config.yaml
d_expert: 48
moe_layers: [0, 1, 2, 3, 4, 5, 6, 7, 8, 9, 10, 11, 12, 13, 14, 15, 16, 17, 18, 19]
normalize_top_k: false
init_std_router: 0.0103
num_attention_heads: 2
positions: "rope"
attn_scale: 0.125
tie_word_embeddings: false
max_grad_norm: 1.0
max_seq_len: 1024
doc_mask: true
max_steps: 9079
Below are experts of layer 14 (counted from 0) of a mixture-of-experts language model. Rows are named router (the router's row for the expert) and show model dimensions 0-127. Each number is 128 + 32 x the weight over its row's rms, rounded and kept within 0 to 255. Numbers have three digits each.
After each expert's rows: "mostly gets" lists some tokens that are sent to it at least half of the time. This comes from a sample of Wikipedia text that the model never trained on.

# expert 7
router:113223146128126119123161181157161123108162090111189100127126065136117123172097122129104142167082034147175127110101094149098092158135101125148121154114118126122070112109212136139079152126133154105132152165072137142088068096139118141159160147189145153112085131146164127135115111154139060147165153172141154167114100112109081171149149153124140113137119192146168145170197138167181152107130
mostly gets: " film", " album", "|---|---|---|---", " game", " team", " Championship"

# expert 5
router:138118151144092115109193116125108156079120128134139139119067120137091143133130089158179121126144122071095085120166150134129118089135085117167113102101188066196151064119116178137105111110066087126105129123092149113087141099118134107130209105124143123164041127063132099171105117103153145158141112198132091141180126224151110126135139188106101125119108137053121151139161119103159122118163
mostly gets: " was", " that", " his", " were", " their", " with"

# expert 0
router:188120159130102159143131111175055190119141139187133129114089106116098133147108073163084159070107089134060149135151175161146159162141133083100110184098111103162107120139154073110119140150164143154120118122171200116098116129115088138134131108131072140126065119097159161167131165131098125185194147120126147075101138101093121117119193169132138128096106137131120179116104199109142054075124
mostly gets: " United", " John", " States", "ina", " State", " US"

# expert 11
router:108112131107087049122107078084104138102141109100174095135140099146091069108203116135089123116116149088080125109123126152097103121098069095157106151138077072054137125093138162121089117136125156117100087128102139137111157101154156155127115089093121117154110118144151089104068116143153127093133176117112093124155142124105128084096172078199194206172164089112110139147079157102136151153048
mostly gets: " pro", " ex", " ar", " con", " pre", " res"

# expert 9
router:203117124122086170121131191136109170092120149122144125192104150127140101121189095158096147114157159112081124128110216107132173108118122103120124146068111147161104119057120102118117145189129156099141152134160152139110168057094105139154090133093093124139056085099153108089149148130075115172117149155115178100125112088154079109137155099129138150120218127122060093124155139116153055104129
mostly gets: " John", " United", "son", "ton", " inter", " Har"

# expert 8
router:124145169117150054100173144100132147129155109131156125141096132164087127123068104213166139125129109099167127100168145118058161127111113100155066163130107121152127092097146153154106109119124156153062130111088167150124173155136144105174128089130109130150033042062062137169124124144146143187141079137126105121135108183114112151161173167141098133166136146157115172140133187155178116119102
mostly gets: " which", " it", " that", " they", " film", " album"

# expert 4
router:140116196147094079130187144130093129070103128101168132161092149189133123154156108181143128095143128070122125118157116094137148090118078107147101109087177073169129102122121167133097098136094123140112088122067169054138109105136134117116221110111143057210044136090116084117122129132129091165131092159122078113132105200161137128146139176133115091125111147107120117129157103124175107096134
mostly gets: " was", " that", " his", " with", " on", "The"

# expert 15
router:190127151142133148157137118163120124110157107182148137141110148140102099147116114082102124093074109064159099099145226100142163119123067133141138180099127145182117107112113062106095115121110094142132148085154122119109181093194122113140109180086091113169115157152140145184163174141057123152173154134147129068130136068141136100161120179133128138210156096144108152098152134114193070113151
mostly gets: " John", "ham", " William", "son", "ai", "ael"

# expert 1
router:127128173155151094186119075066056161045101107093157118167123058117103133162153125092086140129127142114136139085123077180133099182088146121120091078170144161079083151141117145145093074104121130053128163143133103139139147152144149109134123095134188092096094139045120113143094130147145157137140115121187150187148103100120179077145137100182163184139138149121163153157102112125123123123154
mostly gets: " S", " f", " d", " p", " s", " h"

# expert 6
router:139114128144132146158163075108132176056115139184198121093105072112170118112128110139186120059138107096183098129147162151147147136080120101122140160139133085155114099142197138176160131164108079099069081200149161175145102138124168142141122097099116136138152102126105089155100216098121150192200180161142100131154135202132131173138167122105111097105139142143111130127119128166104111111129
mostly gets: "200", "201", "202", "198", "199", "10"

# expert 3
router:124160132137112141158155120088144152054141136206133081183118084129140131150100090134130162102093123152170132090145132133159095136106111107084126141090113109137147066095173108169160163097098158095100120215103137188084114155119215106154164118141126150134119109149102089156111153117142056171197156111189110133151106169208093109128137139139158121111143111140163113159115200152086123164139
mostly gets: "–", "201", "198", "199", "200", "202"

# expert 2
router:139132133157185122138149105104042123136126109099140170154102108117143102185089130117156138077128103134130063096124104149152122151066158160143090046070104155143087149099118118145144133164125143147119180135115115135117123126090158125107145080141165113092094178138183087148135118116101129124120160175246195097160077148151143063148148149165126144158132152105165190135129128173161126096182
mostly gets: " M", " C", " N", ".\n\n", " B", " V"

# expert 12
router:125207103137153131146074118109116148139191102076164166177154077171151116126161110163133150132104089155194124103196116105149088172098122128162109104108148118145082157111161094194129057145119164097139109185093144140088124068124181155140144090113130094125064184152107144150105164169098080137156095121164190105117112145147076086166133121098135092132173118139152156111106105166136128115178
mostly gets: ")\n", " =\n\n", "\n", "==", ".\n", " University"

# expert 10
router:158170115134122113147171101116084163060078083109154111200132050089117138176140167110115129118115114098153123072157090158097134157118165070116146089146156117162075143164111120106058157117147109077135112122126098144115213115155076057135118132123162081123129121095085120179095146120126203165140100130192114163157101118157176073123109146122124189107100160110131140149118148157151129153107
mostly gets: " f", " h", " W", " He", " he", " w"

# expert 14
router:169137126165152072161115142115145135134193105084167154095108131091158071093169106116089156149148170118140111098107172109094144147105088129140157128197076127042135083117155171115081128161103151105095099100131128156149099082140156143145122171107085139132093132174167067120082125121179089125124120155099095124158142137135110140104138121185197186138175095113070095188138154132187153094081
mostly gets: "ag", "anc", "lect", " act", " reg", " mov"

# expert 13
router:152194183115141104157187054128127099154187152084094173140080122133119065078101099104097153122097102122122076132124173151192150128152098149160102131202098161098140081099152131116092107125125103103135109122133087131115079101157117095119129080125100120178157089151154134150107146111139094138150087182131199145108114100117132137189127178103137113178156099131070175066120149093122071111151
mostly gets: "ial", "ific", "oci", "ical", "epend", "por"